Experts of a small language model.
Experts: 304 SwiGLU neurons an expert, a softmax router.
Below are experts of layer 3 (counted from 0) of a mixture-of-experts language model. Rows are named router (the router's row for the expert), gate (a neuron's input weights, with its number), up (a neuron's input weights, with its number), down (a neuron's output weights, with its number) and show model dimensions 0-255. Each number is 128 + 24 x the weight over its row's rms, rounded and kept within 0 to 255.
After each expert's rows: a language model's description of what the expert responds to. This comes from a sample of Wikipedia text that the model never trained on.

# expert 3
router [146 150 166 155 119 117  76  92 116 111 112 138 172 130 126 114 150 129 118  92 101 152 132  82 113 153  99 134 164 150 121 148 121 163 135 110 133  81  97 120 114  75 115 156 151 135  94 123 128 131  79 173 151 125  85 159 105 116 132  97 133 139  68 188 155 115  81 149 129  87 119 126 138 156 131  73 114 140 136 136 127 103 143 150 141 156 134 138 125 114  83 140 129 162 134 136 148 131 101  96 138 142 121 130 145 127 124 126 130 130 141  96 165 108 146 157 191 140 135 131 118 146 114  87 152 155 174 122 122 117 112 139  88 118 110 132 123 112  98  98 135 118 160  86 104  86 133 118 134 137 127 116 115 133 126 112 127 133 110 151 184 115 119 177 117  98 139 122 107 132 113  91 109  77 112 110 128 154 139 123 116  98 141 118 113 156 152 147 119 141 119 115 161 115 129 159 100 159 103 167 127 126 144 145 119 102  71 147 135 121 122 163 158 145 153 172 107 150 118 131  94 131 135 153 131 122 151 161 113 150 144 132 145 166 132 169  92 109 136 134 172  88 143 144 135 130 156 151  88 142 110 108  97 158 173 155]
gate1 [152 139 123 106 104 100 133 168 154 108 131  93 165 130 122 134 113 120 108 128 127 146 165 137 115 104 155 147  96 108  92 107 114 164 149 112 142  98 160 171 114 173 137 169 123 123 112 130 147 131 167 154 148 127 117 142 144 137 133 160 104 153 146 110 131 114 140 149 111 130 126 112  83 113 128 127 165  72 149 135 115 128 160  76 156  92 142 124 190 115 121 131 109 142 118 155 142 129 113 132 133 103 133 128  73  77 192 127 129 151 135 127 128 140 101 133 134 175 136 163 113 116 152  86 100 157  83 150 105 123 133 173 129 161 115 123  94 110  97 111 118 105 133 180 137 139 102 133 135 146 121 119 129 133 115 144 109 154 139 158 127  72 141 119 112  84 109 148 143 123 111 131 140 113 109 182 130  84  94 128 148 107 143 123  96 156 137  97 105 169 125 128  94 104 176 120 123 111 167 103 112 130 123 119 122 173  96 112  98 130 141 128 133 125  88 111 118 120 163  95  65 112 114 148 126 161 156 125 150 100 144 101 153 130 125 129 111  95 151 120 137 108 113 124 160  69 108 130  87 154 112 162 145 100 118 158]
up1 [148  77  79 126 162 110 138 122 142 147 105 139 147 130  70 107 146 148 163 136 133  98 137 126  76  58 116  86 127 122  98 120 157 134 142 158 152 122 131 146 107 128 110 115 144 180 144 122 140  95 142 148 178 121 118 172 152  88 124 110 170 158 139 130  94 147 125 141  96 152 166 149 151 126 136 129 143  95 144 106 107 167 122 113 150 133 129 137 132 121 135 104 122  91 104 147 132 142 124 127 174 128 115 134 140 124 138 127 132 141 149 104  98 115 112 179 144  94 119 118 159  86 130 137 114 137 120 156 147 134 144 117 130 155 134 116 167 156 135 119 127 129 125  94 146 144 113 172 109 144 155 175 118 114 110 140 131 159 149 107 140 102 158 110 109 161 147 108 122 177 106  94 169 171 154 121 118 182 127  97 107 118 126 170 133 144 155 142 126 173 151 119 113 145 124 156 168 163 156 118 147 128 149 124 139 149 139 134 144 177 115 106 149 158 142 144 117 102 100 120 113 148 114 179  71 151 141 112 155 126 140 103 133 122 130 127 151 106 141 133  82 137 119 184 144 133 123  59 101 110  90 112  87 121 120 116]
down1 [135  99 156 106 110 138  83 139 118 135 142 125 151 162 107 109 145 118 124 138 115  93 135 135 118 145 159 106 142 151 123 133 189 143 154 171 130 153 153 124 106 153 137 140 122 159  84 128 152 133 162 124 142 151 165 110 157  98  68 176  90 144 122 131 149 171 121 146 103 138 112 124 119 117 171 167 163 170 135 110 166 135 109 181 128  86 110 126 126 166 131 141  98 118 163 134  99 157 135 102 167 134  83 166 166  87  98 125 137 119  96 142 198 121 105 157  89  92 142  87 125 108 145 175 102 126 159 170 169 126 160 125 143 102 151 132 129 114 121 162 141 119 106 163 111 128 143 163 144 135 155 120 131 159 108 121 138 110 138  92 139 144 108 127 103 172 152 116 169 111  99  80 128 124 138 138 128 150 129 135 109 118 110 113 130 105 168 114  95 132 153 119  81  87 145 152 148 117 128 176 127 163 135 120 138 116 119 110 156 136 168 113 148 117 115 101 167 107 160 116 128  99  83 136 137 163 106 137 148 136 156 141 133 107 127 154 113 141 126 136 122  93 147 157 165 156 122 124 122 124 114 128 119 124 116 136]
Inner pieces of proper names after a capital letter, as in Pal-om-ar, Ern-ie, Adri-en, An-ne, plus accented letters like é, í, ș.

# expert 5
router [101 111  93 113 131 102 139 158 127 134 147 138 148 121 127  86 155 115 105 143 121 142  71 181 145  93 113 151 134 107 145 127 121 120  85 164 125 109 152 148 119 108 150 110 146 126 128  98 112 122 170 106 133 140 100 123 189 102 118  99 119 137 122  73 133 169 167 145  78  77 128 105 125 100 116 116 121 121 155 142 116 151 118 135 143  66 163 106 111 129 151 125 137  89  93 121 106 116 136 141 145 161  97 146 110 139  97 128 108 109 114 152 114 165 110  81  76 129 144 139 106 128 157 150 109 100 148 117 129 126  98 118  90 164 133 113  99 150 110 135 107 123 100 116 155 160 126 123  71 107 104 100 141 143 125  92 109 128 149 118  74 135 130 130 129 170 126 103 157 138 142 126 136 121 161 111 148 102 133 167 154 161  86  86 111 110 133 110 140 147  64 155 114 119 146  75 140  97 131 131 109 131 131 126 113 123 150 136  95 140 153 112 127 116 132 138 158 131 147 113 121 136 176 119 135  76 120 135 165 133 122 148 123  92 154  82 112 175 169 151 155 136  87 127 126 119 135 136 125 122 133 115 178 146 106  89]
gate1 [142 145  81  36 101 102 136 133 129 142 122 107 126 116 131 110 143 136 142 122 114  97 108 132 118 147 133 178 112  85 140 127 157 149 128 180 116 161  86 159 190 146 109 138 114 174  97 130 133 120 125 101 116 127  73 106 146 129  94  86 143 182 107  90 151 104 150 126 115 120 148 127 154  93 113 115 129 130 138 138 114  75 158 126 158 154 139 119  98 133 145 151 150 166 131 132  92 163 118 154 120 110 139 144 142 108 132 113 109 132 165 111 113 121 111 130 100 144 122  92 140 142 148  94 124 146 152  65 143 125  78 126 104  92  97 112 136 115 124 146 138 128 103 148 135 103 118 151 163  97 143 125  95 184 118 119 126 111 178 138 109 111 148 143 145 126 111 177 110 106  98 133 111 161 150 146 146 118 117  81  97 150 134 141  93 134 127  64 178 143  97 132 105 134 122 108 105 121 126 102 114 160 123 124 119 107 115 137 112 161 141 127 115 114 116 108 133 120 100  92  88 151 133 155 175 164 146 148 105 136  91 111 120 120 132 127 100 136 184  99 113 115 133 124 114 126 131 117 139 113 139 104 114 150 110  98]
up1 [100 164 109  94 146 105 111 184 103 148 129 145 129 170  86 123 103 111 133 133 152  82 102 113 128 131 179 133 174 101 140 142 174 124 124 112  97 141 186 112 112 115 115 134  92 121 125 144 135 128 125  98 127 148  99 128 133 164 146 138 110 127 112 108  97 143 109 122 117 147 149 136 165 160 166 144 136 132  82 124 116 156 158 122 135 118 129 114 103 111 112 169 169  95  91 152  89  90 112 143 131 156 113 116 130 149 117 173 135  94 110 138  98 118 129 124 119 114 130  97 128 118 141 112 108 169 124 122 111 129 118  74 111 122 167 146 115  79 180 108 155 134 152 126 146 137 113  92 113 107 154 155 191 123 113  98 119 102 129 115 141  97 126  81 100 120 125 118 142 167 161 167 110 157 133  95 148 157 134 126 101 107 144 129 114 105 133 162 121 120 120 125 158 169 136 126 133 122 131 147 190  63 128 126 136 153 128 154  73 165 115 104  92 153 127 110 112 141 141 130 140 134 198 124 144 120 124 108 133 119 139 137  99 102 174 140 126  87 130 144 164 164  93 108 130 120 140 135 116 129  89 118 115 146 122 132]
down1 [101 102 141 155 142 146 147 100 155 111 149 131 114 147 101 127 146 147 121 156 117  68 116 103 130 149  99 157 147 134 130 126  89 130 108 122 140 132  98  88 165 159 114 144 166 106 100 138 103 107 108 108 116  80 114 110 106  93  97  96 186 174 124 122 101  98  83 128 171 146 122 166 175 102 116 136 172 145 177 132 132 125 140 132 122 125  91 125 121 153 119 117 122  95 104 116 151 132 119 144 144 147  97 115 163  96 121 139 103  80 106 176 104 139 113 160 135 144 122 130 117  83 124 115 127 155 120 119 133 105 107 174 126 142 121 146 109 117 114 117 109 111 160 153 113 101  97 156 123 137 106 152 152 101 123 138 136 163  95 121 130 127 157 138 107 123 147  84 135 110 125 132 120 158  98 132 119 106 195 117 123 124 113 100 102 124 134 123 171 111  69 118 130 117 113 103 131 122 101  94 120 118 117 139 101  89 163  96 142  87 124 150 141 166 179 122 144 155 123 104 155 123 136 125 128 151  99 159 135 131  84 191 118 163 161 112 162 127 121 115  87 121  77 135 125  97 119 113 116 164 145 117  91 114 153 105]
Periods, commas, colons after field labels, and function words like and, to, of, in, for that follow a noun.

# expert 0
router [138  93 151 117 132 140 141 134 152 139 134 140  99 143 151 181 128 151 143 143  81  92 136 144 138 117 130 134 135 152 151 172 117 104 158 148 153 159 149  78 186 156 131 155 154 130 105 104 155 124 163 153  97 132 147 105 147 148 106 202 123 120 156 115 143  87 110 135 100 183 190  90 126 151 140 155 186  93 140 101 121  87 129 126 156  97 156 155 143  81 172 107 156 132 122 141 118 121 106 120 135 107 116  85  99 102 110 116 128  87 133 133 107  95 117 120 135 137 128 136 120 100 145  97 105  95 167 101 152 129 140 144 126 145 179 143 149 116 135  90 138 144 100 157 136 133 117 153 166 144 159 144 135 125 105 130 114 136 163 117 108 130 124 153 154 114 135 142  97 121 133 124 147 127 147 122 100 174 118 121 156 115 152 155 153  94 110 115 115 128 100 167 123  94 147  97  82 154 171 150  78 116 136 140 161 111 110  95 146 117 149  98 141 131 127 113 152 110  99 149 111 146 112 150 148 166 111  86 135 139 130  97  84 138 121  86 132  94 140 115 124 116 126 144 144 110 135 164 129 118 100 114 132 103 141 147]
gate1 [111 162 118 122 155 150 106 116  96 159 147 171 178 122 188 156 169 118 114  93 111 128 110 162 137 139 120 131 148  74 152 138 150  86 123  96 100  78 115 129 172  90 118 143 149 172 102 174 103 174 129 128 123 107 119 146 121 128 154  95 118 148 102 134 174 119 140 122 133  90 138  93  91 120 127 145 150 135 143  79 174 108  93 138 118 104 120 125 103 106 109 131 129 108 172 134 141 142 186  95 164 111 143 150 107 128 170  88 148 119 141  98 103 148  83 137 128 136 132 141  96 118 127 110 110 118 142 105 144 132 144 173 106 196 127 120 142 137 112 124 149 132 126 121 109 147 141 102 125 127  86 116 156 146 147  97 127 119 128 141 131 106 110 128 160 129 138 155 173 104 141 156 164 143  93 157 150 145 177 117 114 174 144 153 122 141 134  58 110 119 109 163 103 147  91  70 115 111  78 163 123 107 113 122 153 124 119 130 137  97 113 128 117  83 111 109 149 131 107 135 149 135 166 126 117 122 160 124 122 143 125 139 102 111 112 121 128 114 110 139 128 135 121 118 126 142 152 123 110 130 149 161 129  97 103 116]
up1 [133 117 135  69 149 113  90 143 167 164  84 126 114 106 146  83 111 136 140 148 138 125 100 133 148  72 120 133 141 131 118 107 140 115 146 109 136 115 151 139 121 162 103 117  84  90 106 136  90 143 121 137 127  96  98 130  90 132  94 159 120 136  81 140  88 133 133 113 114 151 137 169 143 136 140  99 113  66 167 156 164 156 138 121  95 153 141 147 120 112 134 108 146 163 157 123 141  87 137 135 146 101 123  97 112 182 132 124 132 155 114 160 113 124 108 147 102 100 124 135 111 138 102 127 146 127 136 128 109 176 123 170 130 127  84 127 114 107 162 152 130 133 129 122 179 131 169  75 161 118 110 130  80 127 110 164 122 129 114 145 130 149 175 110 116 135 129  84  89 125 125 123 108 176 157 107 122 132 127 178 135 138 125 152 153 147 159 157 137 130  92 132 175  91 142 100 136 121 183 101 134 124  93 117 141 127 111 157 124 117 126  75 101 138 133 109  71 134 124 113 104 144 114 120 172 110 170 137 124 152  94 142 107 151 133 134 144 136  78 127 118 120 155 122 129 144 100 143  81 138 157 112 165 144 129 127]
down1 [130 119 129 157 123 140 172 130 103 123 102 131 135 132 133 168 159  99 125 194 174 123 131 154 152 158 133 162 104 129 137  95 148 128 172 127 123 177 105 162 163  78 135 117 122 106 109 153 100 146 152  82 120  89 137 135 101 112  64 131 178 109 120 144 128 115 127 160 118 126 156 120 147 156 109  81 141  94 152 120 135 120  97 111 120 150 171  67 179  96 126 138 183 146 145 121 112 112 116 119  91 125  98 111 115 105 143 146 141 186 185 142 109 126 180 137 146 114 128 131 140 133 117 135 136 113 169 123 111 106 127 102 117  80 110 129 132 147 133 132 138 117 139  97 118 106 158 124 143 124  87  90 112 111 121 117 137 147 160 133 155 136 113 118 143 129 136 140  82 153 100 122 139 105 140 129 129 123 121 152 152 117 161 147 158 139 103  99 135 138 101 113 151 118 153 172 119 121 135  84 119  60 128 126 157 113 124  90 160 138 149 126 141 139  95 121  84 113 114 157 147 103 109 132 158 139 118 128 124 125 139  88 140  91 117 122 115 147 108 115 113 120 129 128 172 187 102 133 129 167 156 141 112 117 160 157]
Single letters or short opening pieces starting a word after a space or line break, plus superscripts in km^{2}, such as c, W, pro.

# expert 7
router [103 121 145 113 159 145 138 146 123  78 131 142  74 110 122 156  94 129  61 153 159 118 178 141 132  91  95 125 116  84 118 114 112 133 164  84 147 130 173 106 106 102 117 108 146  94 113 128 134  83 136 102 112 155 185 145 130 180 131 165 155 151 145  81 121 133 127 116 131 160 142 156 175 108 138 141 133 175 110 132 123 120 146 126  96 160 112 128 121 157 160 129 144 105  98 162 148 139 158 144 109 116 181 151  92 144 169 117 148 113 109 175 105 105 131 117 124 148 155  91 146 133 117 173 124 161 114 130 115 106 157 121 119 115  87 131 103  98 150 131 134 132  92 123  74 125 145 132  93 112 138 135 117 111 119 139 120 120 122 134 108 132 132  98 145 118 113 117 116 179 140 124 160  95 118 146 111 121 117 127 154 146 114 139 141 150 139 138 106 117 182  97  97 170 138 182 167 119 122 159 152 148 143 104 136 164 148 119 129 119 151 126 136 123 137 129 160 130 160 101 130 131 100 123 169 166 116 122  95 117 127 133 115 144 131 131 143 129 124 159 139 110 136  67 152 113  75 126 111 141 155 114 151  93  85 152]
gate1 [134 112  97 141 113 114 139  95  87 142 152 154 196 138 116 152 154 168 135 138 118 126 148 107 151 156 150 137 122 108  70 148 151  92 121 132 104 147 141 113 114 122  96 139 124 110 119 113 117 130 154 130 135 121 101 195 116 113 144 144 156 145 138 127  99 155 170 150 112 129 140 124  96 136 148 138 167 148 140 106 103 156 198 102 152 103 138  83 157 167 143 145 168 120 147 101 184 108 153 109 151 153 112 111 157 128 103 154 116  98 129 141 140 148 143 126 151 158 152 166 163 138 120 108 133 137 122 144 138 150 112 118 158 156 139  99 144  84 118 135 123  87 119 190 113 105 152 145 127 101 179 115 117 107  76 134 106 127 154 171 127 128 147 106  91 102 123 146 147 113 124 141 124 129 116 107 100 100  98 122 103 139 141 144 144 144 160 102 103 102 126 150 152 172  82 146 131 159 123 151 117  91 115 158 145 132 151 119 136 110 134 145  88  92 154 148 175 129 141 122 121 114 121 103 114 114 118 131 139 141 174 123 135 152 109 138 126 174 134 104  85 120 144 127 104 123 163 167 167 145 152 133 106  74 107  98]
up1 [136 172  74 150 147 142 115 142 136 145 165 115 166 131 102 126 116 128  63  93  93 156 131 162  87 170 120 143 157  90  46 105 123 154 143 135  98 105 110 128 153 110 124  97 143 128 139 128 109 149 177 129 115 137 161 147 137  89 135 113 163 150 101 105 122 141 147 127 146 193  91 113 136 131  79 148 126 146  91 150  75 135 137 133 148 119 132 137 129 130 120  97 107 116 120 161  98 101 122 144 134 139 140 146 151 134 116 136 130 128 104 135 145 137  80 129  82 174 128 130 139 147 174 162 124 138 127 118 107 143 116 122 147 112 145 168 136 119 137  98 120 104 127 116  91 147 148 109  71  79 149  92 162 110  97 136 151 103 148 118 137  81 148  84 121 157 152 114 139 159 122  93  93 112 119 131 128 115 144 117 118 146 139  74 116 151 127 129  86 117 142 123 101 138 123 117 126 107 113 173 135 135 149 133 115 129 138  98 140 111  97 106 132 130 175 139 174 117 113 148 140 160 180 166 112 103 178 162 156 141 100 137 147 139 146 121 121 166 136 143 136 121 156 119 102 155 141 135 133 147 151 117 141 130 111 135]
down1 [107 113 125  98 116 121 108 129 130 138 118 115 138 113 153 105 113 131 163 122  81 158 172 101 125  89 144 158 146 154 106 124 125 141  87 142 130 133 157 147 154 132 137 147 118 102 115 164 120 139 130 202 116 126 151  84 126  75 136 120 104 117 143 132  63 161 155 159 110 122 105 113 129 124 107 101 114 129 112 126  95  86 110 144 149 117 150 195  72 136 122 121 102 147 103 101 144 104 104 108 174 164 118 166 138 178 111 164 116 116 109  71 101 159 111 187  97 114 144 121 127 124 112 183  80 128 145 145 104 128 131 128 125 149 120 116 112 166 135 162 131  69 106 124 121 104 133  93 128 114 127  91 137 116 126 118 143 174 135 128 157  90 116 116 131 116 116 103 129 143 134 107 168 120 126 130 131 100  85 146 112 108  99 116 126  95 138 132 176 123  88 132 136  95 156 111 183 100 109 124 121 157 159 141 119 123 104 101 152 101 120 145 128 132 171 130 129  95 145 134 117 131 128 126  96 107 101 126 135 132 137 109 151 130 176 136 161 167 140 113 141 150 104 154 157 143 154 104 158 104 113 129 159 135 134 103]
Articles and determiners (the, a, of the, The), number words like four, two, and first pieces of words after a space or line break.

# expert 6
router [ 97 114 126 116 103 147 141 107  88 195 130 120 128 130 125 140 117 133 133 113 133 148 148 105 118 136 154 122 104 163  96 102 121  92 112 131 142 105 124 150  93 115 143 142 104 151 158 130  95 135 116 117 169 126 118 131 138 138 165 118 141 113 176 103  86 143 144 108 137 129 109  80 113  87 105 153 131 115 128 142 107 142 134 102 136  91 101  96 129 110 145 113 122 116 157 112 139 170 180 154 176 139  79 125 106  87 120 112 163 142 141 141 170 121 102 115 105 146 152 138 139 101 154 149 114 116  71 114 139 121 154 127 131  88 124 136 129  67 105 140 114 152 136 147 109 163  95 117 105 117 127 170 101 121 124 124 104 137 135 130 153 119 137  82  88 146 103 135 184 110  90 175 150 137 124 126 130 113 136  96 142  77 122  90 132 111 109 123  77  88 184  84 125 106 119 117 103  77 119 127 143 106 132 119  99  95 135 145 114 146 100  99 100 126 138 116 122 127 101 134 167 154 109  94 137  87 145 154 161 100 132 113 139 108 132 167 103 147 114 137 122 171 158 168 125 140 167 135 140 145 169 162 103 123 111 104]
gate1 [121 104 113 127 143 124  91 155 170 150 143 121 129 132 168 156 164 158 113 164 176 148 121 130  71 130 136  75 136 134 151 101 132 125 121 146 145  77  96 138 151 153 160 131 144 149 120 110 144 137 169 121 141  87  91 107  81 122 174 144 115 114 163 160 140 107 122 157 172 109  97 135 138 121 111 141 125 118 180 119 150 139 120 152 114 106 133 113  97 129  88 149 105 123 131 136 111  67 113 139 159 114 107 145 108 146 126 111 133 101  90 125 103 140 126 118 163  59 119 142 131 125 100 121  93 100 140 113 145 128 139 130 177 137 131  87 150 182 119 119 145 132 111 144 126 122 129 138 146 127 129  91 137 103 156 113 164 108 109 163 102 132  93 138 156 117 158 191 134 166 156 133 128 159  82 147 147 135 147 132 168 136 144 134 106  84 123 119 105 119  96 132  72 137 124 112 123 109 115 106 125 134 113 112 153 111 107 119 140 107 108  92 127 140 113  78  88  87 134 148 114 162  67 106 123 122 137 116 145 157 159 123 150 146 107 135 111 115 122 128 135 162 137 144 123 148 115 139  64 133 153 140 179 121 121 114]
up1 [ 98  97 143 109 116 190  92 116 135 114  94 143  90 139 103 102  97 119 100 129 166 101 129 101 135 110 106 132 124 154 112 140 100  97 112  92 122 161 121 126  90 184 132 109 154 140 138 134 140 135 132 138 108 129 152 149  79 153 136 108 123 121 123 117 165 140 151 122 124 151 144 147 141 168 140 173 146 137 115 114 113  98 117 129 137 116 140 133 134 137 130 137  96 135 131 165  90 104 100 139 110 170 116 145 166 132 127 123 144 116 179 121 113 155  73 114 133 135 131 123 130  90 153 139 140 123 136 127 129 143  79 163 122 182 152 116 121 123  84 110 109 118 133  88 126  87 122 100 132 129 124 108 126 130 112 106 122 165 115  77 168 110  59 111 115  90  94 112 119 135 153 144  98 134 130  73 125 136 122 141 103 149 155  96 186 120 141 146 125 118 163 158 120 101 130 152 146 120 181 118 124 106 157 110 145 161 141 134 102 120 105 120 121 150 171 173 105 104 132  58 131 131 130 155 151 161 185 104 134 163 130 129 113 121 151 100 130 120 116 124  91 155  99 138 125 146 123 121 141 151  98 153 122 130 181  84]
down1 [120 159 134 143 167 166 128 172 155 131  93 127 146 161 107 147 140 146 138 144 137 139 107  85 129 146 157 170 116 144 179 178 124 136 153  65  96 108 111 115  63 156 109 125 166 134 106 146 163 145 117  99 138 119 109 130  84 117 141 113 122 108 149 121 138 126 128 103 126 154 115 159 135 153 103 136 154  74 151 151 121 154 102 107 139 155 103 136 177  83  92 141  89 141 155 152 163 151 119 115 156 120 125 116 170 144 155 113 122  99 154 138 136  81 133 109  95 146 112 117 150 126 147 148 114 150 132 206 138 133 180 163 113 135 135 129 155 142  81 148 145  91 152 115  95 121 131 139 125 126 118 113 183 133 134 115 100 106 124 191 106  96 136 126 167 117 113 110 128 131 144 111  99 136 129 156 142 123 145 125 135  75 132 123  81 131 148 140 148 128 118 151 163 123 128 157 138 113 156 124 167 149 146 145 133 128 128 133 118  97 101 133 112 127  82 149 116 114 107 141  99 142 111 131 107  99  91 130 159 125 144 116 114 148 173 106 156 124 135 105 141 116 123 153 160 122 116 153 126 177  77 146 153 120 119 133]
Line breaks and table pipes, was, is, were, also, and the ly or ately ending of adverbs like previously, immediately.

# expert 2
router [152 154 101 135 103  88 161 118 143 113 148 103 118 115 129 114 116 116 157 114 148 143  90 104 126 141 181 120 109 138 105 142 164 113 111 130  91 177 122 142 136 107 133 105 120 139 165 146 154 152 161 121 123 103 156 127  96 137 101  74 101 100  92 136 104 122 141  86 139 134 106 144 105  96 131 132  85 134  90 121 127 159 123  96  99 169 120 105 123 142 117  89 168 151 166 125 103  96 142 134 110 139 135 150 188 165 139 132 115 141 162 129 114 167 151 132 125  79  90 157 142 132  94 139 105 138 104 145 104 171 116 128 147 137 103  95 153 181 132 144 111 137 143 101 150  86 145 129 194 132 112  93 111 165 123 127 187 172 115 138 132 137 119 133 134 136 131 127 142  85 117 139 118 142 128 166 140 120 106 142  79 127 109 157 103 140 125 123 170 109 120 146  94 149 104 158 126 144 121  83 153 149 139 125 154 147 134 127 136 154 118 123  97 104 111 125  80 113 119 114 144  93 139 126 100 107  96 102 133 122 127 124 165 112 159  96 161 131 150  93 116 145  86  84 141 132 104 123 163  78 167 146 125 123 102 119]
gate1 [135 110 141 100 114 152 128 117 150 141 104 109 104 136 125 112 144 157 109 121 152 150 112 144  71 113 157 133 123 118 100 140 119 127 127 145 151 158 158 176 112  84  73 173 120 134 151 113 143 132 123 106 107 126 137 166 115 166 135  88 137 136 151 150 148  96  73 137 128 135 156 143 130 118 100 148 116 151 112 121 148 139 112 135  88 135 130 104 142 122 164  96 102 105  92 137 152 141 164 176 128  96  91 134  99 105 131  95 122 134 134 152 101 113 145 116 135 134 149 136 135 107 181 127 126 100  76 107  88 139 120  78 107 189 108 104 138  90  91 178 131 134 147 114 145 126 151 160 142  98 106 116 110 172 122 131 118 108 126 125 103 158 124 123 127 113 163 128 120 130  64  84 116 152  97 143  93 157 131 133 117 120 139 105 121 125 148 114 155 153 118 153 177  94 146 135 173 151 123 154 139 131 127 127  97 133 167 140  98 143 167 129 148 110 129 105 145  88 143 129 132 142 107 158 111  75 140 130 104 116 113 133  88 166 100 136  99 136 105 151 140 137 136 101 143  61 100 133 124 116 151 116  78 118 168 162]
up1 [182  98 128 127 120 141 119 148 136 105 130 120 171 127 160 164  62 167 118 113 104 119 131 149 119  92 109 113 116 100 112 147 189 119 152 103 131 109 132 157 109 107 160  91  85 138  94 114 165 125 116 125 148 151 142 131 131 154 117 160 138 123 153 129 119 132 135 123 128 152 158 116 128  97 104 138 107 150 116 132 145 104 163 146 116 147 132 149 132 144 133 144 109 150 119 127 159 111 139 200 132 160 120 116  82 107 101 131 146 177 120 123 151  82  89 116 119  93 140 157 125  87 153 149 101 132 153 123  93 106 180 140  96 104 139 100 140  97 147 131 148 114  92 108 116 132 159 161 112 129 132 113  82 143  90 140 104 128 125 150 138 127 169 152  91 127 105 111 105 136  88 117 149 131 121 156 148 133 123 139 140 141 148 151 122 141 147 125 152 156 138 120 130 135 150 123  71 200 131 100 154  81 113 188 144 141 120 126 146 130 108 103 107 138 125 102 149  97 136 152 148 136 120 128 133 174 105 159 123  70 130 128 136 151  78 146 139  87 131 140  94 106 115 139 117 118 120 144 182 140 130 144 165 141 166 162]
down1 [161 155 101 126 105 104 116 133 127 169 136 134 141 119 149 125 152 104 108 112  97 125 134 134 146 139  88 156 111 155 155 145  87 131  66 126 132 139 114 122 171 120 153 116 153 124 165 110 143 172 148 127 128 136 132 150 162 122  85 159 137 121 102  97 173 141 140 166 158 145 105 101 135 105 156 130 145 138 116 107 119 118 143 158 120 129 145 114 153 166  88 111 123 105 148 142  95 152 141 105 125 101 125  97 115 142 145 184 112  80 155 112 125 118 116 135 109 133 148 138 124 131 140 139 157 152 144 108  76 144  96  98 112 159 131 110 164 154 140 159 113 174 111 111 113 168 154 115 155  85 117  96 123 148 160 108 110 100  97 154 115 132 128 190 123  98  73 177 145 104 125 180 121 117 148 129 122 134 137 104  86 115 108 122 110 129 160 153 107 160 130 122 136 134 105 160 124 119 153 149 107 158 163 109 194 139 130 117 124 117 105 129 107  98 129  88 136 103  98 109 138 102 153 160 139 163 101 129  86 144 112 115 134  71  93 147 155 145 100 114 119 145  93 124 141 106 133 147  90 105 151 148 126 125 160 173]
Word-final suffixes finishing a word, such as ating, ed, es, ing, ensive, plus common verbs like used, made, released.

# expert 1
router [139 156 150 164 123 165 110 120 100 123 104 100 147 139 107 145 131 124 177 145 155 110 141 146 120 129 119 115 116 102 140 141 140 152 112 126 143 130 127 153  76 158 108 104  79 125 155 118 125 167  98 129 117  91 122 106 102 112 143  91  83  91 114 161 136 105 150 168 150 111 104 168 147 137 131 144 162 137 146 103 139 123 160 126 103 149 133 121 120 126  99 145  46 177 153 122 131 128 109 125 129 116 118 150 144 121 152 149 106 140  99  99  88 132 137 163 131 127 128 124 162 149 109 133 157  84 118 180 113 113 144 121 152 139 142 124 134 178 132 166 124 151 171 125 162 150 111 121 112 124 111 177 141 103 162 144 184 115 143 141 144 170 139 152 113 155 147 139  85 127 144 136 106 139  78  82 127 101 146 119 114 129 137 126 148 109 106 142 152 117 132  97 157 156 146 124 162 110 143  81 153 146 119 107  87 168 143 130 114 126  76 155 148 116 111 124 129 163 155 175 134 119 146 126  81 128 134 123  84 132  97 109 110 125  79 142 151 123  70 117  79 141 135 157  99 101 106 114 140 149 122 135 159 126 146 132]
gate1 [127 130  94 114 103 112 149 132  93 120  72 120 149 125 132 104 122 166 157 140 121 145  91 136 132  73 134 122 108 121 105 136 117 138 160 115 113 162 130 141  96 178 128 116 124 145 123 142  90 129 169 122 149 149 109 106 119 170  84 103 127 140 165 101 144 156  71 120  92 161  82 113 135 134 131 120 147 161  97 151 112 154 122 155 100 112 125 163 185 120 120 126  93 159  97 166 201 130 131 159 123 106 136 144 137 117 152 123  86 162 151 121 179 106 154 118 100 143 129 129 168 132 129 140 158 111  95 116 138 160 163 121  87 133 133  96 133 145 129 134 139 129 128 151 135 131 122 117 102 101 134 107 154  79  97 142 139 130 153 147 114 101 153 133 154 129 126  82 150 112 123 119 146  68 110 124  95 131 129 130 134 140 108 117 138  68  99 109 133 148 149  85 122  89  88 140 102 134 135 161 119 119  97 164 155 130 206 114 133 139 148 107 143 105 125 140 147 141 182 139 167 108 133 135 110 148 117 126 145 101 151  93 128 106 125 136 114 107 146  73 139 147 109 153 120 117 142 109 143 129 145 114 142 131 152 154]
up1 [ 76 127 129 130 116  89 109 156 163 131 188 123 146 129 158  95 147 136 125  92 153 106  95 135 134 128  92 149 126 115 183 151  95 121 129 106 123 142 133 115 129 107 104 127 121  81 151 170 120 155 124 145 105 145  91 114 115 128 136 160  87 123 146 121 132 132 124 121 146 123 136 131 140 146 160 147 119 127 142 104 145 114 133 130 137 141  93 111 103 126  80 100 132 170 138 127  72 165 122  87 118 156  95  82 131 121 146 105  96 101  90 132 145  93 131  80 174  89 113 150 153 135 158 116 122 115 132 159 143 115 120 132 137  90 184  85 115 107  74 129 104 122 125 107  80 141 141 105 105 154 118 101 101 110 108 150 103 164 130 118 115  95 111 137  97 123 114 149 168 131 107 173  92 136 141 172 103 140 108 155 151 124 137 147 114 116 106 146 143 112 138 171 178 111 136 138 115 128  87 121  57 100 131  93 131  68 116 121  86 146 103 101 101 127 113 162 105 156  93 117 140 127 126 107 111 135 159 112 129 149 161 154 102 141 129 146 123 126 131  88 151 122 136 133 136 143  86 129 158 104 119 122 135 142 129 105]
down1 [132 115 111 122  99 122 131 147 120 159 155 143 136 145 130 110 114 146 111 140 133 101 112 103 128 116 127  98 151  94 172 127 169  98 153 121  96 124 140 112 114 134 117 146  98 138 103 102 129 141 113 124  68 167 111 112 145 113 161  88 105 158 115 164 155  96 160 100 141 134 143 179 113 146 141 137 126 156 142 175 101 118 106  94 117 114 108 139 127 174 126 155 140 124 164 149 100 132 133 132 114 121 106 140 164 124 128 132 132 132 102 134 144 131 133 130 107 126 164 127 129 134  89 138 114  63 152 155 107 102 154 119 143 116 118  90 131 173 147 140 132 155 120 141  72 103 101 145 137 148 167 140 113 112  90 162 112 146 150 123  94 144 134 178 131 148 134 114 118  68 109 155  78 133 144 100 125  99 151 157 118 107 139 137 121 140 142 112 127 120 153  99 137 109 150  81 146 110 114 102 113 173  81 118 112 166 100 138 134 105 129 139 203 141 102 110 102 154 124 148 120 155 101 130 164 131 153 115 110 118  97 117 145 120 113 131 104  66  89  82 148 145 174 113 143 131  98 135 142 153 132 194 101  83 133 118]
Table cells and headers after a pipe (Date, Team), digits in tables, Arabic or Cyrillic diacritics, and mid-word endings like us, ever.